Below are experts of layer 5 (counted from 0) of a mixture-of-experts language model. Rows are named router (the router's row for the expert), up (a neuron's input weights, with its number) and show model dimensions 144-191. Each number is 500 + 50 x the weight over its row's rms, rounded and kept within 0 to 999. Numbers have three digits each.
Before each expert's rows: a language model's description of what the expert responds to. This comes from a sample of Wikipedia text that the model never trained on.

# expert 26
It responds to: Function words in clauses
router:567567503518498484527503525458501515419524529508511586517432549478522403560525476471399614496430543457460430476447549490522505530492449471451510
up0:400453529506502526454501423522556457385505438521565498451433499479468457533484493406519510505464492501441511507518444567483612629482536484435501
up1:564428512508477487427530585571508446562526549515573574433529534466420450503475457466536464472498500491429449564494495487456546526470498478461486
up2:504448490470477488590529439440493512503463530477465554559482511531488471527485602503501490612501503485542520531506449451546536453563493514410491
up3:502526495478539487503492535408454468498435555504476553474598475573626382517503508460611436498520557437552533454453485553474438465563562536619562
up4:442488548546495502505465523487542459522507544493476471492446443574473508591417485488475488424590589530510472557530456429524552539478485534447562
up5:453516421581533458513482510537489531464440493477500542501600534488581546498550458566472504566471438509517405514482419587532421561496424524530492
up6:480431426430467467496500492537458457583553504487449438482453457532483415531556397501379432444593588577451460566520487517482521505453413480461508
up7:475558397485404500573447520467408494506465544455468578449467553469496492500496536428415520481485424485470590461566512500463530490437516541487485
up8:547527462519504483436406544426459459432475423468526624528491527532483551458488450520517550451492532521449463540520483446526464459491568442529522
up9:572426529555421454426565406503520491510469572550512427512517458481510442512455420411416629579487481526430539467461512442482500516527461537446542
up10:484571415534508518404506514471520572460517535591554552498492506527466413522528477448457416478455427539434371543542597506443522625410531482626437
up11:415451503575551511427523445485442469428485476509595484563393545420439574564527559496519567493480453552495525465402542555448430513494468534421611
up12:420529473539418616511536597502612465564472452470463522576536500511420517460461536478560540522453435532513486477449521437546465524511499470498480
up13:556547459536550452462579492552523543493527518538467526569477530593461415451422524448429532594517531455527479378431463574491492577420495477439410
up14:441494456525515509542505475459512522530545440446502552473483413337562492468491524487457473534400476584529480458450559490460564533427531458407519
up15:473482463556489580413491585457480504479466508475534518442446511475491529582572502523527567612542471418514528485513525493420505451443529568424454
up16:438507500448565510513498517481546513501557480482551448546478517469447546533557481496557563539598507445462524473528508484455497476405452458493545
up17:541584469444487521515441503477513465487542503461538495471492542621453517538460511621504500444428517452404536483536553481545497591412434581410519
up18:525590428523399459513508572524497583452542495555561614525491500480447526439550443478432498536516555526493497456401432514496468573499496422457530
up19:541496420541452515523425529380479603461464541495590570542583435422449446464434488488491551443433488499503527533508529464407396567532523567405398

# expert 40
It responds to: Sports career text
router:541486525502523473521515420459533532602577551496500514587512486569575461504491479481484481518514503440465587417533466494445503571581442536441471
up0:496460429514475507496435472503472577394573542498514437520541466383516550529442551448632488540494488496447563544541527487534521486447520528523527
up1:490530482590523527486480468592462533507490496541492384496439491588507505523502486468585361499496503429508540489492450478484574501517386440370589
up2:437425530562487477475543540458399471550520539563522401559505502510488498539407456484542524516518542514500425514474516491443500491477508446472440
up3:481561434531581450483552481479524490525548502491495380504471532600461529549529574496534432516441494430430507543448461474561473592533447440497526
up4:482438577426493534480514461483458468582561492523465390559468452453405497483521521547501494406557485511538510502512564563456557537410493528435439
up5:421498400574510548520506467508515479425590550460487455591526479458508565472497479505453494533494444547469460381416447418500479541537537519361456
up6:472538454475412521435509520504518507509503455494478459456528481572465453473527466460539480521555519548495470557484519444609453555480467555384562
up7:527389466421457473511414586472530596574478457518538533502519515504529481472502460533544489473511553548468528563558519501531577578513558436476427
up8:487515492539492493500487536421517537521520430519447534576450553545487484480580477499454556552510569435557553487499397528497502512459474506503505
up9:517510504527515505515636495450582492385515497479534466504368461473523490527589501477608445517504513486519508446497507518536543574568541460501502
up10:470474448497449525476512522515495562542469545485427549484589461536514508476500413512476438508467556532508398439499482464407579519415539496425489
up11:543505590507474484562557663443559512434518410510548547453540559596516477544558390486524402538444489509516509512537509511428565476516463501553552
up12:509534562418450566567465498490473500488543548546554538432549531546539574445503589498570497439561535439515438519551475502505484544511508577484538
up13:465530526433496521401562485478517508518589410418403533633477512526532552532478497560559413525518596546488495510460520618558572459481423547443445
up14:549517445480461539445462451429502510491481485478508514420455496537590476481530534457513489510484465462477487516576554352418497400532412544552495
up15:553438506493443474591461411461394398597571519454558447456490560525466478449564581452495501529516458376455542467530456490437412495566447506477497
up16:499523395584474441525482570500529439529429499482402476419550404481520547460484488593527449466521485505447484596473486586457528575665453482486521
up17:533484442442496475417385472462489543465405505447495509488464416430504523551529545488549350441432576450590436513492522543556424535403498546502565
up18:480476485454565412501470535445525484546507537550515482512579578484552456425482449489503470586617525654604422458556496536578541485447453448395474
up19:498535441389483528635584493475569515550470482471464554517498519445520454495498466412507487563510430432467498432426461535472398571544424589481560

# expert 7
It responds to: Sports stats cells
router:487470552438445398481546453415501527532492512545508497550582464570514486457484432475450459559488595477440536429551432482456403517553472439510585
up0:600516483425481560455536434499558577559477545540498587462470484530513530535551426446478549519560457505605557496527541525508535541539525497449510
up1:527583442561451484535547518531476456595580434565541408622495495464467554476447479465447439555376471523474520501438424493393518500482468416455518
up2:575516460401418481521531577466500439414564511414536457543554549579505493495442531505542465449442564473418621492479428521509528478529484515455552
up3:584441485485414434471494528468543591480598405460484536528482495565490478581484423405571488453416556463528454550494477396521494560495487563499536
up4:540433504449450536522499502478500553539508568502504501466517415455500546593505477487522585472475529451504435487481487496445558565503498516409553
up5:489312422487516586462521481468575512485518590536481455540550550557472635476474447456541508510476507486542411507492495509484629468553486429461547
up6:590541490535480516501598405536461500443499537525487573459408499438509538439477561592549455524462477488517463467535524446488457449567505454535550
up7:591518499531441474392474463436467485550396531577628472541458573491508406577564517520457502586517497587492467491452471601459518579515506388434535
up8:494454418397502429483490597444451509449490399499581488459461509541538504553519442562479542484463406438427483539505411533630480402479540381465493
up9:508574556453585521471511513542479530456394501545548471606446561488510485508550529468454426557534564496407416550462549470504601496476511408498571
up10:428489504418489451471502448460525538512508419512527481541462493437481511535547535531547526493545591475524409511427531557572458430544433476588523
up11:478460567443434470452464587571530589420473478462555476505588464511530538529565527499432439609395499435564510491558502482474563537534458424418481
up12:569468512442408423534509526398497428512469540454466576486553547459497538490547498494520378516438461487411606463502479548452495597441476642473614
up13:508487502538494467502415535499474525552428515550534446475475536580502523407505439555418539515513551603478447503501490434402607484480416418433519
up14:459592536440599482491491528476479535391454481468572427482551503535510547438454500483508461558597478531513465472494423536510442457569561541470585
up15:455536501506454512416518491466490544462433514460480451558509496446568519460513462536420415512501587466523435482538537509403469495476495427458557
up16:546521552456438439521535517486463454573458512495528507512527478492452497675436466528469524471468521519513399539515540544445407462561490442436513
up17:512500549459439509503501456531459398485471443574497435449562510465564483458423489490513545409515531509540418579563439540509482458566432528532550
up18:403524414531399464442558484482512629431481460546564498483584409494544432445548536486499540496534568520477450447458537451646426553488529470539518
up19:528549499477538470415452567494486495517468532580528385528433471425550566467535483484490399496557506445473509468506544528521423561493487485492497

# expert 3
It responds to: Verbs and relation words
router:490536523480536449486464474518461552524411519638458489445530414435530454502459488500448573494447440546466517408515579450430475527509428490516476
up0:554517489519489525426545440458468442475531516522579586502554550490417507443485471509490465570507546446463500542619439428478519431521500545508491
up1:510589543492492522476461566495449609463421527578521417442456430570568436505487448479445483486457439511464538482450559498541426484569414487485454
up2:502482522503545503502510527472430498481460522383506484432561485522463481580487498533570492454442465509511539571525492454505407501594486451475591
up3:511465421371430472499364448548490482542460464534447529530510578578478497485507472593442486507461561503495464423564472630535463562525562543449525
up4:499500431439460500395546438392481449418502471560529384583501448524621554485413462520504551553541502539451560434413524557440443520506486531550539
up5:506488515552500380544531512536519444504504563453492483485433460523471572508550530415469497577441446521471433518492459438470522473461440473396478
up6:467550483427497519551530552548566434511461527538604467583510595483553426537533601509529484505464418467495416447404566534561509477508573474500535
up7:483461530496538485554485515457461441503467498539497436459517489533464485488502482543502455462475440513403427611558468489499600552477460442410651
up8:499483427566551553541514612471467482598560490439489490532401534617556477502526468543468486506444507429463495392498475498509523522387501402496581
up9:538481573526408528451487452411542503478483544542516511511542537535581492488508520515505489502495510490434518425410614613501584473489541430435595
up10:591552472565519507582447495493493532476459554582558489519461539543429504524573451649488546482484476507377585498511476556452504483559477449462433
up11:471509521499483425384444441497417473479452557462566441342436421498574479492473537548466432490584491529528463513505494481542549493566449504516561
up12:474521525477526491493494502597517516487398520601612463552494444606537444449504471503562566516499447441512460513486448471373406516575451432476482
up13:553472447540513448625451519455512556464566484442542471589502489512513483526509593471493459578492483494583513502602579482472496562488433493577499
up14:557533418416510509502460466540608569507480422550551665513514428479518460547442468473451552505513508548499463478479529506584530503522486511435573
up15:547484524513573462457402518536524513468430507489579471433393441549442558446518489532504538470461393489512471535533484441448491485450560546449503
up16:481550400495446570430461443550554485590548480472512475449545484525478493552516515476538534520465588490516486479419545466529498569426493492475518
up17:532453491529460426468573476480501509561472500488471470421555555472519504534486471593457517555436528443512452464538466530494487488541370524517524
up18:563510396569495524544402642523523523506566489483447461550464571448511460467472439485453544448461588549458424444477438452457507585379436460418506
up19:496510516429584458458467503551529484480486527421494569493488492523537571435516550410452516522503466518531448497508424498473621536410529599520570

# expert 41
It responds to: Song and film title words
router:591455502428489523394601486553497606585543432520488569432472515484500578467457451485443534484493544571545486481501529461450504466569471568533477
up0:532517477503440479566447476561498414495509588543617519545488513520521492434450497501529552539501540443371532406555527482433443555570549488532500
up1:494565486426452454600545535413425516554527554472484438567465516578465513458441509527591427501485436436516492430462571480518487641576572417486483
up2:476498536566446536522545498574591461522583511486585586553486464464447431424493545531415586417443501497494563400527490543449488479530514352543496
up3:503561573532414453546589537455499505455515505580480462429556495481505439511437461504438354503513507461484573548540447496452449496630539383485627
up4:588490407468469485512470589475561462480533509522480607572487509443497548431466536481468464402498387523591571466594464547489579481519590494480507
up5:594488500473449428507503506592439548546545585491564532512509508503467506411352555546480526620513424515434547477452485497456499471550453509446527
up6:457531536434509561551550527461460517519486559494491617535482481522517476456562539503459480513481515572490433515391438487440528517467509508450399
up7:614466465545418395504587557526540457513451452555561529557488468540512474443577515585550528534493497436446515451570533484451518435454494474447472
up8:479432492387475427494535573474474456524504568526502423506457475445548515465610484580564459492525507431513519475429505456468563484494548580503448
up9:535443407612551516419547585578524545515372516508514488519520509446525548461421517537503526520486517518500523402579522487600554514417521457590561
up10:509542422591546455506521524467513552430470650556491539529504626508532560549511522429503495562451483463478379530411518560479504499564447543430435
up11:560494507439512556505520528554522540501451471496473413453533430457513411529418429569535550521563506506440464456518482510442490554435402488507519
up12:404548524541470515471517508486527440458465422485527536433504489506570529489535535450526512401570523506451627446513646534466497480519483416476513
up13:477469476433484542481546543508527535493588475554459368520360503562549453535420455434525535587436443490527431488497489521536555484501449481371462
up14:498580539495390448465505561500519495547479475531528570458479521518473548525570430573531501472569538618435608497558403536595530474569493502477517
up15:423535500577527487549501505405531532466538546533402557552486511570493537473485518586610373515479532364503354508526529513471478527517474520501403
up16:386509583503418582570535558554470431470413430488476475526459513461545581544518458526474424436520513545520521391570536479417488553530490425406423
up17:508570531496530524426505535474493488514525469470475598445584513464526444470473489500490500449541575444490495442406555582421521464508462391525494
up18:546519508534461529494466507414404538532543549484488540460512446417495450561450522520516601483518449472546504451507586502406455644484507497456496
up19:552518440481492446466541505510520637612541554549594527459483526482499536542553491466493521474615566537452524579577506481449529499540580504511422

# expert 19
It responds to: Foreign name endings
router:455495492477480488537440517483443543529432472488473474472511530502446509504509462457530430529525452522553443577543561577547596485408462514490502
up0:495520472489536536437524495506383513477522428507495568438428534577499539488592550530507462529491514515492483472465535528518512471535512476467465
up1:392512442413502469528583443534497445525498489460455460465512483478443363577490510451482536500478508484486422618467576535475490500463501505505567
up2:517503479537434431488524394525462423606447496532490471624496560467540478565506524517536560543573544429371596440529522515494531472479477404509590
up3:524533600510434571569503545441513462597517472550494548533588484452518434479576454468448549506391556539530513475553417443461452482491540447408470
up4:444549474475531522468465538454409475575442474587501547484445558417469452464457472535495474488500625558472444545461514436438531501479470617535451
up5:519633441543449509522512572511559454444547486484551561525468471457480463487471502528466423510613574487483451480605523558546532410532506422567509
up6:455537535491541574504524448506420483486403563477448411465491554428406559481528511525545575550582428541499533409545449527540473495555565464432493
up7:509559481581535507504516510373473537444509463531611481452416581546445479478518444427551519449452476558473375521474484565557490428457523472495547
up8:529493505549583444450519546469541554516554447466515507548435460493448489478436512478574517503530493389535475569478554551505523459524446520537622
up9:450440464555419487438408538538553435518444498479499561496463482539434547449561496537474577431384437507562507459554471516494566517473623491461548
up10:409450571582577562452434539413520537503466455455468415571514462501507502542511515491458535501511593501542450516538565575555476436422544422461534
up11:532461465543588444458491456450573506486523470562565498571416520395430483537501524437490533545548652482595465445502459519445377612556483473486432
up12:444442510480447431464386519485497433550466580527596496575436501458501564459404468476468496586450565521493546455497547380426572501468511403362508
up13:526536568467514401554500566552522387543452534518428529464548490453525447462568453519520571452442477460461473490555531509593483447454404579486538
up14:536483471551445542520466495447471488509556386424453519577429497527568572553461539552383466531481459501604451513446496562485454515463463525483473
up15:485506487603519399424539577427449433580519478586486468547441514460487478522463498518578482429413501456521496558485518473464543501493385480511451
up16:484495524512512434519543520523506486469544519560481475524438460517495469448512514455481470503544444469486475517472628503501512459491506521503530
up17:474542527459404528457468512505564505417568476468550462537475430515435442476529521528498457414564524505529519573465517504451491503597522500483579
up18:485566481553484521425447539538511573560559457469521568459534536498546620446591511479520434516467537402472580553497508498576445486565431427431481
up19:434433532432518537452515501596475513449512490514513572513537569539631475504487478436457540466546488407481493400432436493465519497555476493478523

# expert 17
It responds to: Auxiliaries and modal verbs
router:632474500433571536457493598559418485418433506551485555506609471484472587549468527515428447527439448524474452544561567442483493473516544503528460
up0:525464462603471515521546449518572446516468474428532401527416591633530467458490544507561454638502536442469408542531533561444571541587550454428497
up1:480551539512482496459544482502466442482460462562553477462511494455470474460555477466582547569444507423578511461491484466550539516452555533497472
up2:471500592417407478530549514482529528533502470475515472492583504479470430472419463534388474499465484469571474518447575491521501592495503436469555
up3:498533373546474491501424419603575443510538499535491603479586559544444453458517511441542458513544553503378445504571510486495441529525645448430579
up4:489447372516511485610473442537612435563543542561567583580556504603451490489502502507515481530452416503426471585572538378446550470431457468457553
up5:526567492453441530422546593519543542457519507495561500515594560384399485434555462562475522614456418473507484490513557474381464502426474470526538
up6:473528407476521541382567532489490561548499513557477441584524506430506544534451516475577587521536560558457434516470525587562515566425470615490432
up7:505509475507481581411439539491502469402417525442562540572502527499493529439547499470564522428514518472457450542521489525473440432459471435533443
up8:455451420520585512553501486564505588469511549579499500506586467428495452488541521438509545449547447534456525549435527388507555563490505531505564
up9:433468523489513476487464466536472567520516542568464433430467463476438549470550498470559554552485436470482445424566554503410481465532548495466572
up10:526476489433450528466558576529466527555489488506520557463536515494564421497575411468490440506575454510536421519530509488511541473440392416523546
up11:535438496461482528547524523521425573488477566465510542536446495495479460535502590476497436467509513506523454554550506522462395473524549505448607
up12:512520435516514459520550525544542423547570561562553492492515474563433516530544474431480470543474535442485510461639425531480455523575507357472535
up13:487561400456520521476585571526560474494470538515543442484467348573455562517417514539513451495535511485521506513504541484487492511450507437441482
up14:503466483546412504485462519477551425510498564442587436542506538606537485453393552521511494538487525516537459487573528417486533529457552489394572
up15:533501471490475517474489435423505472530506353525569571587531440572482549487502517532552493469397527510497519614484549555489546410522426461520583
up16:571524434417521411466471583540556491576484465495444522580506462454545529428524512481507533507493490500480600440443547521566520459458524449399656
up17:450507381616519498494552449561553619498434487458521487535409499586477440427467557494496590438449550577440455440469512479497584506504439535423547
up18:543522605474485558466541622438577505413592427611546587495504517495434502458545547585528521483473429463518568482471522461466578528474394423477559
up19:503540562511485476515550507520537526455489514434549605513586482524516458476558575500511530518439534417439470533487361567528508512521425412452555

# expert 11
It responds to: Abstract plural nouns
router:532523536472497478544542553566547500522422453559540529481504497523596467505510512509433499440454572486422513540520532550505493479461443430565514
up0:383521515560537436404475521501633545555542597476568575539515499538569488459465523446522537542470447580490541456480480557492411557410600527500441
up1:489507473484498438450499530455499485474478474594576502566524476479494507396624563520449556448476583435406495549484462464436497544485519478484616
up2:548465501521577482508497477536530575511526553552443522507466511474582489434525565542532479557557487498562482514511465497525528533467527437543546
up3:512485436555453493506520501507514411480484498495498568444407475557598549480562471610458525507435495513474541485544484445552465541534409557474622
up4:546492531494605503504531441590477502542485520476623556500475435454564509458504534492503523478527530585538484453555509439636484456533464548501460
up5:449519535568444444412602436534528543472565484507518558562496463521488524511452473493514520386576498392495631479520520482463505499529425489566494
up6:501628480504539415404601499512430430496432482523526559516441585550504508489528467498559589491528445512518568513495515470435432529405455511454559
up7:551529582438471495557551492427482530507476484543494494539582450510572465403502434502507479409538419560421458471567431563503576500545597554493479
up8:440596435515487468602492445538472469545542496343524417535572431546508530501422458454525430500491526444531461631488535493495461472477536475535453
up9:492498445507454502537469520560561514540569513484480452607542471431514498484511517500415470522495432503497465438551538497618521456452517445502542
up10:500508523521468494429584483453556588532555430534452472520542402485428522405487508570527498495515452576465483506455523567402524449533503527585450
up11:470387581457488475558496472451488482470566489530491437482529415414504503392592428463544453563435465466526537494514586524537441490503524472468504
up12:393473566556537426520553485515530489475474542489506478559442523604553476430546518452475442481557518385472479522522497434504505503479467530474555
up13:515565545541567528508459473477453493525499537618603508537536498463498510390596513464499456533429504478494434482530510471586518532503540476515454
up14:596546438503476522420548456487520474543543508445558574511536495481543500453514463445588486611501543549445517509527481519488382519499475562478449
up15:501470495493573530421529549532548430547484553459459525491543419500457531497444481619472632448542406526461457497440406418478427469471530533508494
up16:472449517469391558493552497510479507461470447575478462539482476577547473525492493561606445527503471445559523505503574572498469413458443512499465
up17:474495533503419465548581474432408503548481562499543525560418534468518458547483571512458499559519533558390424511445488548442496499464428592479487
up18:459467519543486630540548388465449508478511546425476502542524475478477473453478533553514497528521538584489500420450521503486486478451563562478634
up19:468396368465497491517535549477455582457550495530438553534491517504555562492524408502532496514545496465487385511462477488483513522395472458533502

# expert 38
It responds to: Hyphens in foreign names
router:471525528541460596546451409467560545454586551443461500594495490497509562472525492434510481546609424532565435557468533505509583521528537453505536
up0:508466407583425560350550465430517497330448485507417398482506564527445568526534480500495488502558499570505576569444458535485538505503527506443407
up1:456494550478446456470523586394455457477448592528529423462422460527552515506532483456492496602504484522519500461493596452523563560512476435490574
up2:501512511497431484513531456454469518555481532539494505595472513567478534553578451452532522443581565439485539531470373509466472552492489469437573
up3:465567524566484421471430518513501411566547535516609570467475518496413386495544516520548504457504482436489547522545548425465497516576572529498525
up4:507544517451544455506540535536445465587460660458568532524376546465580491462501498519532513519429487555473562517504543506451491427442422437519551
up5:428570482420539489527500463449542400549431444521566500517579549458482477555509488551538532516483547486544459439541473542509479577536499551503512
up6:522560545479428556515580455516432483536486602506526455417445483459491443501547479465516424528478571537481417512509477496534533487491495515451537
up7:575435435581530445541531577622571566498490494384568591562572486516499541477509478466432466576487552551546434499477479558505453487452386547466411
up8:513373477496489417527452547551509552507561507490370508499397540640428518555467506528491476459502473502563445418556436509476413572600495466397506
up9:415485602403480381464523484494467523482583487490395474457540457539492502474560494524510582567521576479497465526594429603480402524510511471470441
up10:471539462475486491505535533584453524543509444566500512527539481482491457574458525580471444462538418473546536542516451481430506519430533436389462
up11:556480488529466524481497520480595557488514562454450502516484496538509479395516496543506349415495483453551568504451451449523541509555410435496506
up12:508548466485507593529541533577478497479488516498445527502550514467478454554528488458456565518585490522494524566434470492511398537557514530488572
up13:446505522482401506411467450473600643547515480582538585586545563514474484525490503496500543503567547406603550471588585567530489525465447556526462
up14:511508540522408477458537461492570462621463452496603446482513532498477448413478619437421491576481542475466448477501463538488488512500487570547517
up15:464481556606476487475499543520574457520440501552508533537509539428506501494487448479482540614579550469500444493417507483464362439451500447438566
up16:455507456608515467429500479466536553444602522512440512405456549515558575608547496486486516579516552471432467436423510477485537578477582482547481
up17:571457515491450493477463495489409548578504608525489568527559618474546521520448452555514501507515538616584425498442474510473559510433583462542437
up18:474508445537394479474446454494536482489491543445529524436406506467437459489539419558558552584446449528441503544482508516527560514413554487470568
up19:508547509476490530500437573455490474469529453475473463403510440527494398519455455470406601420458420520434511556495549516469566428515545362476470

# expert 18
It responds to: Table and section structure
router:473457489522540542508486473528580476384498565490501597487436502484429527558490449585369598569462468449477569484457503479434512499478529535482545
up0:426468495491511391611496538508497460451394476425488514445437503392491524452558571518499492509449526497512478517527405578455413555531445548433500
up1:551422559515502446491550379520568396490494522519536553510577504447435534479528600469535557492530488490472515561527563481479535563545554510475527
up2:491638476462415465488484555530490433531446512471440541500421495500572476496514522444494438467452468542535546503552447531413497514531463488554463
up3:418595445526432441422504584537463572563537483565528569546496508541486501544515426439473509555510431403441496535432569574543495505435531495482571
up4:475500638453485508509568446498554447512479500393465525582495499528475431539592460399459495510483530508460496540451414484518497476556539502567596
up5:457571538514396439541390547517546486428524585517413483489532501518463532556460562536578457445510486514448454548407502545545501344370589427541489
up6:471502474525564555465558571479581543392544464521533473616473539496452374490480446514435500639527558487452475458458447443414516496411521587561536
up7:551537427507567551512549552465567368496488488530435563508457496496514480568479571556421564414461546563507478499503523537462505572485537497527507
up8:462628524558505443519481462482582450443483517429488563502533552540526530474453451552420532470510470505372580470530432478574498577542464538483528
up9:580443509489546567365515619553399494481492561518620472495453493534473438558588572529520393543404468580554499525613475542376446475602458510530497
up10:504490489551430570605456487450470531531518461506500508504498494459409515549554499420400535458552522470458389535577453458523458522559468424431438
up11:501478525601503497527532476471487543597475527553455374564469522483513480453486499527514518368458456512479505563516417452550478534455453528490501
up12:512514493559531537438480570398500513497528543495548486482538526442487555511429490535538526421537579566567525493434472528553447527488483458526578
up13:460484522573469494566502458468417499536445592399515456596500533475481507584464599444554538504524450447443487483471509468590496509548475459446467
up14:528470515485553438486624364511526530483596413567568480516519562515535482495542485452492491543516628522520550543503452483397481458432562473444535
up15:431473539541452489483568579433653570433632550545434487436565494639513494497516458436440468551486483480464553559547627552498458450512505446430516
up16:540535468566462574475516467424491445498410487492539490432387507404499489514536512549513476470482568448504529466493533534475478440582523405464575
up17:474514485475465471478517498480471639560482500505461522465463436465480471404485579506501501526554519563486581475479429621482421515540454446534551
up18:476447433577446538547446507471535394433400494559502554447527480485503440590529459512511503568490441445480552518445505570467600561474526510481551
up19:434536460460540571499453530487489504541552491455465537404502490417508582554509481502488407522446494487535460462483581489440477528457401447472543

# expert 31
It responds to: Line breaks and headings
router:512493476448570485456428493592479547471445411553463474477506413453510479520444428464458600508517593492562483480426530485531432461391586559505482
up0:484446475543475495568456500524485433553545537517447554526449493595512541468525468450541498486487444408452446508448469472509513476607454434466575
up1:600478516463538456411467588555463454494462452519532478470548453501481485430484472476499516518547611464491434502471541509523486408575490437567569
up2:479585510450521432505513572447548446414508415430476432442495551517476475445513597559442539380469522470528552483411548489520543439447499410553565
up3:596529452593516583546476558485509447477485452523529504597529565530461461468580436477551473525533530541507491470449468470510476546348497438496485
up4:544495433567494573483508602466443436550509445509504446584496492467488559388542599497517511460489508464548467516561548550440418411417574551397529
up5:547505551461530509501451509421515587455534555527591468577445549523480539470430459492456392556588506486495490516496536415396437511432478455436383
up6:570549496506592397464563515532561530534538414485538507514435499498555505489510471491489385513438493586434446583481542449481539478488476468486581
up7:510637465556522526524401501522450494459358563438476505511491506562514435323442518413573498555479470500493520469547538516494537505529457436512533
up8:520501442493390579379543538562413510453433518535511499468491441573510421476438487604541562601540492533497504536476401501587499551484514538497501
up9:495543578498494560506572485545510506445491466515552582541479414444507438469485573607575570443552475467659430595556439597549488408602483536452503
up10:450576423513451425477567499508449512556538499543520450505423431578541509520423491487510533462490469493524548517479501497510576470500495395438584
up11:526484469507518369587483561527479547522440552527532455527565533413547503506459534593520463484491536542419537559543455561443598531530482448535459
up12:472417560546462469484560501548489457540521453485527389493386515486551481529576435530441540625471461527521585484443480433486491458562496409559488
up13:587424479495547434373598563414559498442584434557483498558472539529574501483567431460505509574547442506548509563548538471590468427537417534415393
up14:505487542474482558483536452348491563490434546457534516468412522598475481514428485449509527476508481542557479481405543459439531590471523526532497
up15:444650615419559487500497494456501462509550509543412534581501504575512460458523579417523557512551511501555454539527488515454395555534496505437561
up16:502432465499476515478572486497483532562470485468494529488451458657521564549512473459507529418498470564465449509540547484502481496476543566471496
up17:434523520520527579413500475479541437510489578518519488478413494481550461544516568481520480505533540479589549515487483454467452490436464445586568
up18:411505477506558402440429567481514418502587503461482445476518478568495471446491509557509469585468605494486469473478510511494449521487497492528548
up19:544521444570557486520478611506527509483539506539489513572567506538545486448396437558396557517497539513450476465474470501468530525517514502343537

# expert 5
It responds to: Personal name pieces
router:461509453444465521473442475458500530500556367477460394480423431515476514375482538439583491512530453582526454527568563562497541547440547433494543
up0:455434557452414485536549524429553594443540519565546454516436475414440456505531402424561528539484522436459541503630513530531490449446553611504548
up1:522547451455483518522501496430472578597494500522480511554471518464455593409464515490542391490530515573524537526375540421470544492440534504406447
up2:490376431446435498423542502512490474446579556499506463460455525452534604488397448443538530495437504473519474472510514520443501503516555554411545
up3:515562508387473514486520532503458527553521509524460467566491547472536498464545457578454622450513566642542509489417495499426610448482520480526548
up4:497537478460495423449510560490460530498473521526552463562478535444498559526496491434444556525530581530484507428524550478451564435434460428543486
up5:548537440541563554461539470454510510465462477562490474462406451479452541366510491535473472543545426432512462456571491451516469463494506458471438
up6:437508433500454609618573511488525563383510502504540488517547544501470543499545420542527553541580510523458536441496476429507492555511543480520601
up7:526543473509513512473464501522483510482541467478463549535428494543526544579608423497401534484536585421564545551485552477463533566522508457522540
up8:600425502569440547494499420482481472629508492475522463488446511505468470452567539542496427542473517490501431550455540523386501542460561517434559
up9:486574585400532425584492469579493528486474520420459433551497431419507520516443578448503539395580426507546464462486563404586472521516588456426473
up10:409481489517504601560584451566519615433470483493494443474464479517472519506515454571646502436549511478513535592506514481557543480487461535404520
up11:415426560493431521530518554618574489594487438495546516566554479484621446550510516556459491543518541534490494462475490465501493448437485448479517
up12:502567597484540454466571528435558508402491485446435535537485462526450472457470500434475429502631436447571471459536510608463392540561504552447442
up13:569522509566448542481464618536479497408431587489592411492546441557449436529460511520555571553587587528517475418399498477470499507488497429468516
up14:493587431522469479576524474462494482482556473423528478518531510525479479427427472446549435514591503461533436545489411445530444403531523505497535
up15:583502508500447459550415561501509485551483587458437491543458483531490502466514427560460507465476524540485563470507547465485440510453475387463621
up16:478596581523528489501412438540482559484416469512520546485506491508551503521483516531475525436544542508522494491564500553604541562445463468463509
up17:498580481458444497457531535456499504580479566550484484523483518406451371529521471511464454544447420458413513512467532516555631539454494527450593
up18:529537489502544432526525357463487587459499545494471471533531486482587511476493464455601407601469519548431375473510412518550513504532464460398594
up19:619558417504505476482533575479560424548510455485577487572546516515468504526445585479565464548463508523512536504458405478426494450542514519574472